Experts of a small language model: 8 layers, 33.2M parameters.
Below are experts of layer 4 (counted from 0) of a mixture-of-experts language model. Rows are named router (the router's row for the expert), up (a neuron's input weights, with its number), down (a neuron's output weights, with its number) and show model dimensions 0-223. Each number is 500 + 25 x the weight over its row's rms, rounded and kept within 0 to 999. Numbers have three digits each.
After each expert's rows: a language model's description of what the expert responds to. This comes from a sample of Wikipedia text that the model never trained on.

# expert 60
router:526500508489486526511543440451470489511505491490514486512457478517475489510501482505461539448513503507477542503481463512507478502492479539511509458512464490495542485514507507524511486533498532510526524487538472519501492474466498545471479510519499510485463489480448523486477526507451514515516526445521503500450518531501507496427515477487505514558492506477475498493465477516491504443483492508501463512522529562491488479502461557510546457536516467520478529486518493500497507442480484515521512507543530505541497478468501485489502501491534479498513519540521477496509468556505501511505459478498501539513495512518524512525510502502494518466525496451457522476504552524508518498501
up5:528467494479505455509528502494510462514477470533470486507563492450521478503507497490503513510508491544495508515507511519498470505503497505491478535465552455498512555520506502482478508490508502455498532494555483548531518514474514491526414491494486522495479494467520519492530536505524520535486470498469503495471492489515545470492483464477521509501505442479544484502524537479501509571488486474487521538498492519566509496490502474516466506547485463480521490485541504448493509500508483490494475509501498487450514462504490528525497489475492502526473445502475541506435516489548522459505471521522492480544452521501501498505474495499477529505526534472501513509511504486504488511508
down5:515496537514496516493497481493533553543471498503501501509518498524475479460504483516512473494476524472515538485483517506480540452464500486524512493521485524505515477456497513486524544522493515524491455566488523471441526453525507474493544503482498500454487521492517512555485519491486498493514523510476449517523546499538464498487499493486481472507507517464480524534510474520494471525521503508521497499492498472453475544488545475448519482484576498502495453488459520512475485543514513495495503513505536469523440491511518496497495499483481519487506488517497484514471541492470443527508506488510510493488518486522552492498534528521459467493510511514468467467478490465470552468529
What it handles: Conjunctions and linkers

# expert 22
router:472490463498444517460478511503500526499484496492520499485486479472500539470525480543516490476556524492484503478494504461498448529479530462486482521496505502486493476495493521505528507521521512443554513436511485502471487555484526516464534500510523525549512511485487474488505478556492454497491502471525514502480492504532498511456495494490529505517544472518496464505505504520543514475532496497521472510523504503505507503544469526490534503522533500523454533582436503490546488477547484506526501535491506462467506493519487506519500484512545454511499502518476476514538524516510522459519480471504492495505487535500502506474510455472479507482494487517498515532476519543484440522475
up4:478492509488515503519465503499453496468512499531469520499519497517488547464507510522477447512479493464456520526460473496483500503501493490462477469518504455497487514500495502500470491468513494532509487471517476478521502465450462483512475544511465471498479459517518519507476433483463491515517515556529497476563493530487527468489505556530502540537450476488477526535531481488548459490533514506569510477508512497494552501467491503509478529500485520474499487511540486556512525471501503551548490505514528480503490483491532544487519530478487523540516517473499477487504513524542493512536566495493495498527515485503494502525523491506494492492488495475481547485491475510517510474515
down4:512528506540488496515511525490543538468500506550450463436479483496494467508508472532481526449476522434531459509540510560484513526528520511508458500539496499554497471467518516546502488516501502490467509498471479498522494538502462533501472511482495510481512545476515480510501485537518499491473554476479480532489480496505477466505514517520518481480470468503556457509512480520541487487495462501527464504490532487475472510556489482516473467514462501490511479535498498519504527486497512484492510496512447537493480553483494504507436491492508496492518464505514517496479484496476470544482488485486531528482521544504497478536484520493530502487528483479510434507500503510483489507528
What it handles: Final rhyme pieces

# expert 4
router:481488520508496521480511485461559464522482513516534494505527484533486507462494519496480516423523442518439511498512506508463521468494554489485530500527538464531500463515493477491537496469477496507468501477483495489530480475481508502526523511529492513494481496484505464507518508504535511498438524513447463510430503504486469458546508509497505532478487503534469490530516531517462519458529521508509501499499459526462483493482508486501525471513503513506483527491430518485544495550468498485478480477482526544538538555472549489502527505485505536507503499465503543485528527491506545517464494509499515508509504521503486494529503524554474499508463491506491484482508505492508514482495
up3:463501475498497470529499516487493530564491491475480476522487505448494479534480495468499478478521525482470473482512518492490517516508469518463554485499488520481476476492452520494486513491495501483496497473509488496478510523476487531495486527519499485475478560510528477486524488508477536505539475481491516483504490463518493472494485510491431507530522470462590508488513497494447499489521519555479546539511478529486527573502491518536507476467522538471489494478498476447503499527503511474498493557489515496470541478539471495502523461516453453501527484494525481554490477485480482510498518495509453533509498542541479546507514514511512502483503479489502518518518520518513538514517
down3:477494481469493505484524521450519557464526555508493478486461485490528430507528505518517473514464492515542507517485527492523512527477490528510479466487494538498531495516520517532496525543503476451518514512459476495500483478506470433484503496457472510534558479529464468520499454516490491516504513527472499500516490502512538470502501465551451504496491461496476510498483524491508531463541503440519510515466481496479466471497524507460513477501496509525467519498489495550494517488490510516491520507521475481528476528491539525506528487495472496545509514510467458492500510468527493507514448483500527495507502487445504459536548521473503526534511485490509519502512512477555521472503
What it handles: Opening quote and first letter

# expert 13
router:452515449537533471526515489503510525497541478488508488496533536536495492514509486483511513499520490482512473443489524444460530521475507515496482476562540514499480504473482478512521511561547505514453502498495512479522520477481469517544503494482501511498513491529492525508490518482471451571477495500517511483488498524486556496466503495499501499530521466531496504502528461478483508471514486505495510495523528459472490508495464461500483518427524446526542490479538522483497512526490533520538485504482520566485518466525536529485491484553525526520520487474470509512465480485473491474497532501475495500508490542486483517458500533488521515526467531469489478527494498512483467493497
up3:451499490494461471505506523504491523493501524446460485506474510478516454502509507485520505515524511530499503459473457484534519545520503532495536499496492504537489491503462528483478489475486485516457509470534488526486497499470466518487531494565516530481512527542521450461501481523464493502505445472503512498531510498493486489493530475485469531521516479453571533498500521518467514493497512545462517536499472473495511500465500506538481483482498513494491510538498472488491464534490508552522520523481525499477528488550457525495498461510468465495510489495530525541488467493473509493515503505505430505471497532575474537502563499491516495480506475477477493513516514499499535521530
down3:480509476513483491477523480512491563512503562507510504522445555495451472541474497519529491520471480503527480502509525462494519500479453500481480471487496513520527465542525536487514501482519517504520492478479512486486440481554530513540520485508478504515547439467484468504483475489513475472542498531474502477503520488456500506467489511523468520496452447532455487484505518538513522511542481522547481527518516473527469474496505512475477480545546498520504523486527502498520526512487516494513531526565515516527472495507536500496507492494484525557506500488508487494514499461523505464489485464506521463504498494487492491504527520464462501502483482508483485469493513487555516467460
What it handles: Foreign name pieces

# expert 3
router:509510484492508468456471488473511565488525534477501504522561480472494517451497525488503492515521506495487516498505506460510456528512526484522486495492518490494503506487523531538519489542512487494462513460485492503463468531519541485474518489491482500490523486545499450489490460544506485526463474506503488494542513484536487502435484541444481514499508486533446480454461463493458504465499502529507509498495529488505506455524524460482504489493480439521494512530479492510530519512526495524512491506491500527499489532537455539509454530492485504508527533507448515480491530506493524492532520473523484496529508472450479504472556499460504511481486490541516513522519479500509462527551
up0:457487479500515500501526533514523558468490509492461538497492526462472495532497480495488498502513542465503504532493474510514472469504526492533451490486473520488462541514511474518494516523528525495520524511528499494484451506461502494509533484472510522520520537483491491484462497496482502503512558480523481520502503475436486467495484501478495513438511498473504515532474478450512489507541494510523478490548500482493475498521505501512475465558508519477516531531513511437513487536495491486487467492487460481493507504485528485517509504468521492492516532469537457514557487461468530473500490466516479564488489521498497541546455510511553486478494509459526501545496471508454494544494
down0:476507516535485518495497485520452548519469498539512474526491516490500498525497497495541529587504519449493473477506474503524457519526464519506492516521505493485529531515497462447525478466491566497477484461474498516465479499521484480495490505509547531501527522515546502493431499503501492555501512516507464498528502486524463489499489512473445468499487476522476522500522508476521447442492481502501478474527484484545472484540490495547506479501529495493458537500496489512527496520451498495471474509512472505493550484525471519505493518499490494462491474520497510500489521514477516484480537456490490519498452511468494480490454523495483545488509476499511524514522534500533551525495
What it handles: Mid-word vowel syllables

# expert 42
router:462500483517540491487495488492499490463503460510477491458505571503461505489486499488459486467532517499494522451490513453446504500520518481465486503545518505483523512508490462533493522489556501528539477503458529507476546463503458477529505500512473528496474488503496512478484473505490535491511499510474511490491519466506536514502456453482455529549554474484528493488461456477515509453519469531516499485482525493484492501498447507533512515480546495517528517500495496460493474528500517530544496486514502492462544455455557482502489517537506480538514486502454456502502515467510500513513517509481493519485527537560497503473531498507503475545477515461502511495487482508491483495491
up3:492465518503478509516496494486525525528509477464478476498486514485534498526465481480519485513524536488442491478468464541514513494523474522475562515478496467521506485509485547511488508451505483501504497469526522500486508485498469515536481511555467527464492530488524459513500505477459474484523467522517500522509558482490467473509499502492482520542510489447591514475509509519494541477516503560486502490508475474499510540477485512539491466504502529488467468546485494492505442510463498491526524509488513472506475471543493516504492492519495469459532483505526514481500497490473466522514472484500449521475514517564475510503505554491535498468492463478518530513534516518471521513523
down3:487514502510490470499505514464480545510546565521522537492471483481457462523476487496493497515509534512554491491474547460493480505517479482502441471507495511495481497538515488508495523482527486483552525493446494507461479501531510472513481518505493541508511455521514479499501490521467491477492516516495504493535494486482497495458473516522516536490441489525459512481518504505486508491539504529585511550516473472518485448471513484418480489517507484527510487500512486498572535475516521483517514498520500487511484508507498494495506502520478490531490530522503488473475512494500498531490486471472530488506546504472483495516513497446493464492539522561492520479475507500566506482479
What it handles: Name-ending word pieces

# expert 51
router:520503522460546538502537497516511504523510436502496498464487520556472471495501491500510542463482535478490535525499460527473478479517501491457506486511507493503498497513527494515512518464515523497525463480521498540484435468525510508495521493496500461524471477483492528494501465530515513491510465467523506525478497501493499483444511502534498468538454501475493512449487540505487524469504510500497467472498503486484506522541506557517556542505504472538537543500469499517488473445449491492516501502532527455519467470501466485507486479482529490485484493511482474512476494503491466505517523513442539499517491425526533514515506481539514459474535489492511486518536506498513509526466
up1:550509525481517455518505506487491478467463498525470504507499519482493487482528520508510490501453459505478476524479513554513556510528488532484495504494493466449533500496498489494499511525456523503540468504506489487495493504501524528492509496462481477526498486547522489507488438494508507487459522489543455496493512522500504494490484520533490545475463531542530528538499496464490494522522497453445473528494507487461537474528504530505497499466449526458506501458504535490545519506508513477492497488477493454525516525528518509505505542536506503501487534496516485533503496519514486477500474484476503518502539446457471539503492481483501548477489492491494537474436478516514440488562
down1:468497530539545515518492501526472520513512500484568488533511465475520502513551475502502497533477505529534491505496520515497505516517490502530478537467516483517457484477535467504493519477528492515504485528515522525512453451501502475533517490514508521483536511531500485510527451492459499549528471492479509504544535508520432531469498481540475488469508484512462485482467511480498443498468512501462468464505475482452499502511511499526493498494444498506529517447546507428504485437468479517500525497500463531519466504520539481507466508498497499476499503496469520535473540488488518485493478494505503500551492489487466537485443484492513514520483480521493531519521508489531507520513
What it handles: Word and number completions

# expert 40
router:544516532508489527510526446460488493477443495507522496516499479540523516514502516501456486498543505492512451510496466511501477455503505511504526505527523539491529525523478540531506499519472513510470503526490456469469508475516463495509442516459578505455542466479498538496496542491522516491510506489513474507495495525501496490453533472487503449497488491463521511510522475494528488484474479497505483503580552545491483454497484494528496464528497508505469472509496486533523525472498539499501500477515507447508527510477520492507430491504515518494484498497521503482529495533558518495479483511497477521496509442507509502498510503530549456498439478484498505496479510496479521497501
up2:468529480488470503507502463488479532474502525495545455500492560551504510466473533502544490513488496534499507490508500488525522454510521517509501478471497476497520475527468468455479549535481538511487503490525480497495514481519508481492497524521506520492491499473512529538525469549501454526501504480483512470516460497524508467504486505469482492478483500476499505521479483482531496516512526497511513523535471537491515500515518510501504525537454523465516505473485432465520516509506529485510480510483511485568528458530492490494525521509433459520540509515494486532465487456516489473512516445504484558513452518542459543491490463486534485512532554546510477500492470503503491495495
down2:524517422452517464499495494462499508529507503472487527502526489520478444549483516533490506550492540499479501527488520485504568478487482527515512483535492448517513515503575550467505496486492490519493521497505510536529479487481528489484497505490475494500483512527472511512504465484492565514514545476524500516470520472494538518536470453483512469511538552515490470527521519548513512525525480512511471486514496495533455479484508520549440491499487482467501497470489512498485506478488486502481543495506534498496497498489525477463518491511519478506447505489469509468498502551505496508544451473506515524503495489484492544520523490487495451486472524524517522482511478504524472523472
What it handles: Prepositions before dates

# expert 20
router:531518481500519513485464538488532500468506521528492591504526489454498529468467508502489463472476478498429481528501529501518510544484480511505481509505488532507522499508485525492555527462506476497489479485526490478452504520506516486472512496513491504507472480489482486539527522484511486499485491483461488456471538476525475526485484541439507493509538473501510458489509514506520505465506535493490525512510530514504479516483484504489445488515524457480499527527442534518507519505520507537504522506463486532513491499499462517495506498507513533513514533521499485481512512494510555483543530493523460497464516530466487461541522439497532465508494489506506500462526450448457472474497
up2:497529474520458476502489513493487479478472490505521483488500526586497502514476533508493464473484476513524507516510529529525510462517534518492461514501491528441503496523493502520470496531534487481557514504528522507512518516536500501485457509527504534459518475509507482516511439556513453506499492521504538493497467512537503480530495528473496523488475510497516519491502508461517480498561509451500496495489488516469494492503462495482509538527466541439517552540504498503497514510533521499545502508497514485542527505519445461491520483515485502510484515495504488550497511456502536500548500469500500531525492501534483518497454465497451493519507515523491473476554457468455483474517
down2:530522478486522463531477465478483500516512502507466484493519508528513475501516506542453530547524477507446510464504520498468512505469519515512466523505502477486515444509484510533522516514433496494496521473514503532517516511521512489468494502524439499496495527546531511513484506475491492508497549493511473518493490482466520528527505470540475497486530495533500489506513516522456500508494503494535550507498515488440516520513494518509453483476487446516510510438479485479508489469488503488520508510550498515483508514490470497541475445508529497531440463508488548515485461536519514495511502473500483485435513529529497520495502501458478447489461530530509553500513501527547539503476
What it handles: Early word fragments

# expert 48
router:481505483484473508492548508453504494511543499515471491525540522547510487488494551493455531501503529507468482445507472477509523498523479524475532473521520499555513483480509483492492497484489502476531521529503499463515483509500516469531443516484522496490496499531488479512488489490516519502444497457495494491525457489504468506526518518515484507477507497541478557512514470506511509501529501505519541490459451499512484517484522465522476440519473478484478470468522528547529531510507493473488503482474493552526531540506529539501516532529497494509500470537459537529494533469477488514477472458473507472491472517507488459504496546542477492519468557500491483467551489468477545502478
up6:515486486492455479525560535526474517509530552533491454496482474473516519499497485466500486500489491531464514473501485534487494477478530448541538543520497478467541489526520504484506520493494488523515473532489487524504517442468487506521531492529533503481512491477513529504467477511505503514468528540509507540449583482506515502510518486507500549445534502523524495501500510532502430479542522501501525470513520507520506517494469452525476494498470501496467461489514490514462506480521507546496482482493494474492461534516520492521483501478515522518450507500477441496479471525543484543507485504467468506507522518496522486515489502548499491498510446494493516490501453470486523482479
down6:500516450505547529510478491473451523561462441463473511512468530503504476518503494566507485499504493463462516508525479528509463506511507497552484477520500528467471509531454476532509537524517536521530459495547445524487528490499513532527468494495486517508510515473462514453514521473528495492518506526482489509528519487504507493454477530502528496536518529530498500468511502523483525521514495468491532505535496527470526491473517502507529504500499542515516486520495490516464518479493486474432493531495508468482515479479505478458508523438467492496534496486489479487498493514512548513517507510509433481526511555521523516476531486475485477521474492470475507495469496448515494502495
What it handles: Word-initial letters

# expert 12
router:443527478530524490533488554484517499524543505506506572452504506471494502497512500502502490523463494550519475473490536475513513515521478466493489473520481488467524543503510490491475537495505533495487473514494511482487504516509503479447511512490527512507469482518514500492516551497453496480505491508466517466490505510500539517507439536469512501529505519546505530493488484518459507529505483478469546488462522499519470540492516524492449534478523474445560480472487550466497499496487551485513500479513487457492512508444530490493519481514516484514487500482470500491480515453484518531510570496557521519490489512491498502466528492487502492499497543507484467492483492559495483508544
up7:516512503489513514553483521495504507527500480492473454481467497487562511526503484481549508515549562555466466461504464485474481498514519532549481492502486499484494481478512567544527489524524464518507517480503483517513500546508487483481442493522495472498501465546474502479454486549464500482525497464503487523478539494504527499470469491537579481481509505517494484505500536434475495515496542490491505497482479493472538482519493494460500508486453517488467467440490494515490498506529514514490491516528489465519499507499507508497493471561511516473513516493512487506517517505497516491524516470473505499499471459501492494486500541480498551437537485525490520481504494495527481496526
down7:495512459483512476482502481461489451481471497516429548494505517537487510540525520500463511510520493507484494473503479470519508475571505472438506500507462494531551475514494461491484506449477496480514516535507522507515525478525511469500454522519479550497502520453518514554494524484512483531541517526501514475518442469466494514504486518472447498492528470506485507487500497471470541476544502494490483491511497503503517483504523508486526484471493494449527542564513487530482490503499496491521456526491520521515531533531505523504483523493520503533446489486493470478569484486466534500477521509512511480504536506503490505559506497520499476498498519493485476541500479471493532504469
What it handles: Learned word suffixes

# expert 57
router:429512445530435490517480510508513492469487518485474492489483509493549512512518476521503497556468540509471476496492552492529517541529486508446515498507509509513554538504505508521500538565509491510507483499445512465512518477497501493526520483490511485522471476523507500521465507540505480511504529502463515486496491462544522507481508482511498529495530490550474503507524478480545497495505517503515519508453505478513473498491449464475469504473515491527544533527488481468479455518529464504513506454491503458484516477527538502496504503544501528477501438517487497514484500476473492456494565512480532505469458553499484516520490507541477480512494543507526512509485491499491519512518
up5:539484509487490470510527503521528491492501482515507466506540520489499457480479490470482464561466515530475521472526485499509519501492505491498478528505492473468479559495533537501490503481495493465482520498566485541588494538485512510525452495492500494500492546472470519476490503545495510509473509504471507490476531499511576488500511444486503500521501471528530518527514488490501458533481479475504524500501508535540486516491507459507529511513520502479532490518557496469469533517524506485487490515519488458475481496500445487527475495499522480478481466491485539548434483481498502451505492497464497481541488503474496472524511515457517505504485554530494511512519482489509460542512
down5:510492491452461447519493512489512553536480496500491470483526504508535531477481506499525485507507528442489543524495491444474546458474495508494477493504493495491498482467470496463520526506491503504473529520520511437510531525493452480506512533460493520489479520526481552523506529504518525505491529476486522501537563491536488476486479519477517506481504484506476476517553503506475467528485505487476454527473474493485504503546520501502492475490501497542476484513486439514480490542529498469528527517490569472505472477520516463542500487529494518478500462488490492517546517488475446495475527515496537480524527489509520474465507534503475508487551513491466514466502475518481470496534
What it handles: Consonant pieces in names

# expert 38
router:526499520488576490497525552514453486489542472499517506492521496479515499479512516504458541482487490502480486517493501543481443498494488504503517475496509546488500524546495505472523505503501541515538510499506512489533502526472476597543456486527503476509465554494498527489503489509464534512509516453511484507523491536480478502490492454477533502491490523457450503515469510501454507511516478479498485518534453469522477478501533580488544513511497506510473505480485509524488513463537482454496499485496530460490504444515473467515501490522516510508476505552513501491489462504505471506512460474447501490508523482505496523499522512535535510483479511513500513479504508517526549493476
up1:518480516505517481517493527506526486459511539462487491506455514493483519504515528482481494484494503488516487523515491522508517494511515532463512440456495461468548519513481552512477514518461521462547463485480519473480512486541504514514490521499497496543541498528482528523485495525506515517465537489511493463484507509484465497497496543523480522497478487535505503542501505441528526507527495470448483545528506445505477488513523489493490474506466500490478516472506521484524490528504558441505518471452509487522494516522523521482501522510470522540497533463517485558535492500525492497467512515472490495485500433485469532490500479453479536465440507524482510509492519525503439505530
down1:499495495524531510515499526501463535535501495493575509469481498491485517542540466507491494548511478504548441535486548518482485515491494488524467533465462474488427537466491508483516494452519496505501485508465507520511464476455507484511533480495487547520506490539491513515507510502481503499509478521499496523564502485541484498485498505507484479501480518490498528484492498484529483455471489518476462509479495512472520516514535504514482522481449491517512504484546523447526501469457535521500519507503448535523469507508513511520443507509514472490491509458453522509459524520435533508527465485529510505523529504461508537489487491478546492522478492526495498509530507476535459496495
What it handles: Colons and main verbs

# expert 10
router:487542484508563460519472552510487494526456446502496515518429499492492513491506488478476464479505496482477504486474495491539503472478474476478485510506542511477487494503507529487529534483527515422484438470513512514493523563483483527504531489535483517516485564498497487501497475500510499503532528432526494475526488538496467507484465519470497487513523522471454482482531511513516502473530510503501477515511534487509513526512427579459521522516490511513492502514487511496463501493499503469522492502539496484560499464508500452497478517467519482525473498516477476555516476483493499466494514480553522490496519500485491506459522478493484504494487498491517493517488522517477483512479
up4:494462546495490499480459520457451509510473501536499515512504528501512460493506495466448494488509461514457521492513482506522475492516495509508514496513533456503492466506481474520513465487486480513522502453465450464491513516486481495516460533481487511462463458526491458484507497482491489536519493500529487524551511505519517486488522502500519550523459470488522495541573499533553521444545506497534533526539531507509541502516476471516474486496501526497502502470484474530513505487549499517482469506502548516519479483494525528513482521509454528496470542473523478521491519520579529541483527487512484522498507465512499483522507468459497500478504480502479522452496498477531496521510
down4:501495505486499491515526480511563502451463485480448501451494474527502487557498536518540492487540496477506439504509505499485507493475501528516488485536484516508508508472514503534498512478504494513519497485494506493516482500487499518467512484475511522506504533457467494486500499535552529458493511517483508497525500501482515460497492566483553417490453473493534482505525439499471507519489499490502471499516520493519473504523499462522547534515487494522530470534538503544468501470514489483511536468500471489478475541493510478493497482495520504481497455510488524493502499493504434518470511485454503497502505486477487533528475522514554518524546493465498432514495510553462479466502
What it handles: Plural word endings

# expert 30
router:536513535470485521504515451423499489508446480501532491510482483475485473483504496499507524477489503465508484457517512508516514480479479516524491519551481528493522500491493514487531490476490504457520499511519446486452460484503509448481488514482573482505499457503462525527541565526526480494490517464517517487444495512481489509469530495535501462519466533501543494501549488510536494525487524517493515491531488542480535518490506505507499440515495519471492478511517520540532516477513505509499494503529513478531513488492508533500477495512530509514498519518511553499532505543483543489495487507487467455490510527466481446494470496537503507476466496464475475462480494492449509482543
up5:508482482484493485498511482510520452537473450555478472488508479468542469530483499467498465520472473527503527504505523480502496474509463504474531502492539473487513570503536488513447510486526501489525491486551507502553516475493485476530454479490508457508456480469500507525510492500507497491452483446469535496487485505490520473489520493467513506519498468440519508499516503481499472536497501501490512483496492551547500518474532440489513511546514499451527514520544519477457549506518540502499485517510484506492462479546458525509481503475511490536493501520471530531436529496524493489489487507466454503539456512492504488517479490488528543503492537522508516511495479489524497500523
down5:468505519485489511495498474491500538498469519508526490500496524497503477469489457487497484479498507495478524468489529492512577470493518467550492543490520490501457465460486522471493500508505455489471491554506455458478535509493502512508502519459476510505498524539458479528515520467497535518518534486484503509506507491496470485526486510475478497501494498504491449498504483512512492534513493503525468495468479486492502514520495506476515512481547517496468490498482448538494497504525511520450500533514575464516491499511543507487525482486526557499520438490518507478516509515464515551549553512482520459482548481501534488498511539492451508493524533456517477440501439521494514497537
What it handles: Prepositions after verbs

# expert 21
router:501480523500505507454490503537465476542511472482436473504518496523517456548494489468454528457494514548521494519460462473496520463510514501487479548535517459546500478541500522481513492482557463499527500523496528474500487559519466506543512511512489501495518488515492513505506461481501535487519523520485511532542472489503461493530514473506525502488513486484511521519529515475510517510512479504519468478481521495459517533493527478492488488484503493528475518511537524483461506525457497501506498483490491497490497499518454507505502507510515484475475459504528467487489500480486472553512468539503538515540525406535508506486529507538474475526524483458494530431485510498490523501527
up5:535479503459494448506514503531493463527478476557498458470516487465513482481495489497475475509484508510467499468514494531514488479478477523514493518515489494474529542503543505479519487471504462493464508511586496518559506487466515496515440504476521505494496506477510508492515510491528493506517506471472515479495535504544552496522484492510521484518465480480579495510522498485475480540463504503533525516529487515502497500522531451480469537524550516477497499488549484524456540512524498494469474504518522489481463522497488464532484512479508482519499525510489523554486488490520449466502514448513486449507466512468497437497491470479498480506510527455517524510504493477487473481516
down5:468485489488482530491476471489491544535503512518518510483510507503526524450514442497514484474490567503525503469475473462469534476496486457524498502517493495493521488478466524508545514498502506532474465479477488428456553508499486482505516478473504512492508518477475506500528526503520505539443519509457501532527548505502480475498492494472447563515503496477477489528544480491514499534521502486479463516506498495481512496537473510481543518486519514500495508507469483493519477527533495471497479530526515545485495460521561510506524498481510531491543445519505498509523538483511468481518512490558493478485531501476543491474556505496471489483497505489470463459507492487508509441486
What it handles: Word-initial single letters

# expert 56
router:519486461509559510471506501502471532528513464523468524472448557495511495484502494508573517457535477502520488514498514491491465501503506506457516495506498515474510512486519469525468537487503525492450463528464507499471485537494527479536451503513474519521463539466521528513514523538500472494525486447512517501478478479485514533494471516484491507527461480485466482493486509539498510493513531520492468493569510524521504547483477576521502540488521511463492480496547472474489488510473540442484506504490508446517485490460496460475539485497524492503533496493476490536505525479494502500514517479509531515475491494518508504464536496465513499469521506511495490527459486507504481512552
up4:473490492461508459515480527501472560504482542542501517540503522479466487461532516502454475474508493495479509542487481472498476502512504520519497518489507470498496493513476482515481485525532482480506505463485500490486550471473476487536476529474468521465423460499494521501475513500451500516528501520536492490567518478524527490487510508528492526536446461497486527521555483524538477441524522494539532469501531504501524524511491452521459506491496484496509485487493471506497469479508488488498505507489527503486482525509535553539510499506486514498516542445506509492481482534507534521539543489491490513482509484476509493543560472495488518522506499472497528463488498473571503497501
down4:452505546556510509539503505513563480470495507515468482439496476514497478516528511501486529486511506479479464494530483550470519500476479512533465475512500521530509495471532547520502496504456509529489461507517493466521460532490458505501516506487512500491542515453471488534519525539481508471501557485454495523490465556499494472484540541509503478468489497510512463517514451451520480498490458524499465496503495503469532486545481500467535516508497545523508512503504480486466542484450519479516513464499445517523510519531474504499508481512521499493504492500483492478520463501462464501489453503468506472509483554493508532524496525516490496482544497467513485499497507507465461520497
What it handles: Agent and role suffixes

# expert 15
router:539475550449502525522489471508504489541487500505488485517516513496470450508517504476514519505526476508523519537498475493512495448524494495499471520463490503516501524542495528521493501499504496517521495508499479491498492537534467524545487529498522511469487491470506536481524460495484511488519516500534486522493485481491484486447515451512506475530465479487502477509472490482536503479471500468495475512522517510489491519496523518530508466508484490520490541472502504514459474466487489546491489503522533468550505429512520488500476493496523458475470479489521476460489468477505484505523486533531464542578535438579505534506481552545473453498509500444510503484527476519523503514522
up2:501540534522450508489481514537477510436504474497516474508502547540509489448475483492483469493475491513495496497485478511518551473521531511494518524488458484496567471503464487454515506537508526505532481476543507491450497542504499502461447479512518498492509500484503507483499478498503465526465515533510543483520447502520484491480548530498484513506489497513512527534482470473560526524537489472442491487494490531512501509534504491478521510505473481462508518528505459527469525511528534497503496489447492471504502521521511499464510487523487500524508487513511491504459472498497484530514465495477497534559508510492462533466497436475480538534502540504494490513547467481477487469509
down2:537496455521528463521488443512507532514489526514517526478493489519491512547473516509458508528475486435474530534493527519508533492495459540519488493483549457503487483536504500533535542483491469528500492483470480517499516529507530452497484501512460494509513536508527500520496470496477530505504519492524485514488521501481482492499478499488486483506511452512491490491488509544466487521491497456501487542505510501536449494507479498557480518482503436494494527475521497523497543481458470445467561542523496508496471479493503491515433457499504472492497449546521544513489528518510483485537508531521494487484513480531506516509514536486513480515443465491515495502511497477532510511451
What it handles: Definite article, possessives

# expert 17
router:493495499515523523450467465488491478528528503509456475487478493503492505470499490516461517496518518516476489522484495470457477485505537501523484479507526465501522437494502474515448459505495507556505520479526462477453482528504491522501491490500502513562517477494480535548473493507503533541497471543504537533517508460501545493469507478504507534495509473486538482515534483505545498513491472508499489521473538506468496514478486499530524516477522481515468497492480514537478541532509476485506515447507487497454470481465466481492525498565487574533514534465488457466492496504516498504501505464469527539496504521541517510470491486484462513515496487467481541456458538517503490487497
up3:473532519502471472516536537503505518510505516475470497487523511474517491481458495512509491516497505469478517474496503505515518523500501534495520504504478516512496495486479521515513512455487485482457482455530527525471472499469476510510489467519509500492514522509554496518494474517498525493540461474495530458508502496506514466521510506490464513562524467490588496449507496534498511511487529555469529566493510523486504531487494521518495487464506496493501473520513455481525438546473500503494538549512520515486530470523476507511494447460451438480529465528508489511486441486490492505522488523475467503511512522573475507534508550495535507504464477489472491512514486503480520479490
down3:424524516486508499502515515489505532488499550480513476460494518517489484496499531520464531519515492535559510495513495477538499506486483482487475527494510508502511492545503507505491550500439500488512529525492525516498481470493510483514492528510487520502530491505457448497495511536484475487532524514519528465492485539510506489480506515509488510460457434521449511506529503445464552478535502460514505537505453473498478479504527543477473507501504505511501569484514512485542523466515530498505505519541507508520503504549508524499509478494485507525478486535505484449475521445460561461474488472491531469530504494442472477483509520466481516516497506502491510478490535472500500463527
What it handles: Personal name pieces

# expert 63
router:506478514509460536479430499468513487492501512474486503475490560477479507515479492542478485479508500484508523512517483453515528501493494516554467496464479462482508502470479484526462543525482500547502487483520457504503529487509511533515497508518483507479544499480488480507489479515492478484503473522505494529524453526485538500506509483542505540508541474488488502466525530530501540487493484512521489511496466530466543511520497502511521519480509504456482532511463485464522459529449501534517489522536495517515494472490455446475503475493453553527517531488535530492492507512536569470523553497480481464514550491513497471518470508487461482531510493496529513481468485512522459515462
up0:440500535520454519502463491520504541478491530482517519534477526491493512528493485514486493540490510499525496523499465496507486482528495496472456478492496515500475530529487466486488503503471504499512544498491497541507505531489476504491510472489536510531481509483471472488479499485490500515492529512501439535486462496437500493458465485488500531506482489498490520539514514481477473466543433507569514478518519490488474496508510499504495513545541516483499499541482494456510499556508515498507529488455478485525443530506485481475504506501528516494514525468505507510483496496515501465474484466548540528494475546488455519496475515537512527477477507470549453579510488499434521524515
down0:507507508493531531534502485490467542494515465510506489533490525503505497527489482514496530540516541460518500503526499508513438516496508533517485507503483511523506531540493501480487453534448550504527483464495487484494490523500494477525512474512497538495534551526495499499483495503516505473493517518524471478516466521522452478470515528469469489480480486548490497520494574456527409459528487466532462460515472471528486491507530446547488496515503492491476499518476519510532495525472521491484477493513506480458533508526457475504541516498484503507489462517508489496469532501475513510486525477516501472455461533496462494488491537554505528466496451490512528508470510516523485498476
What it handles: Initials and periods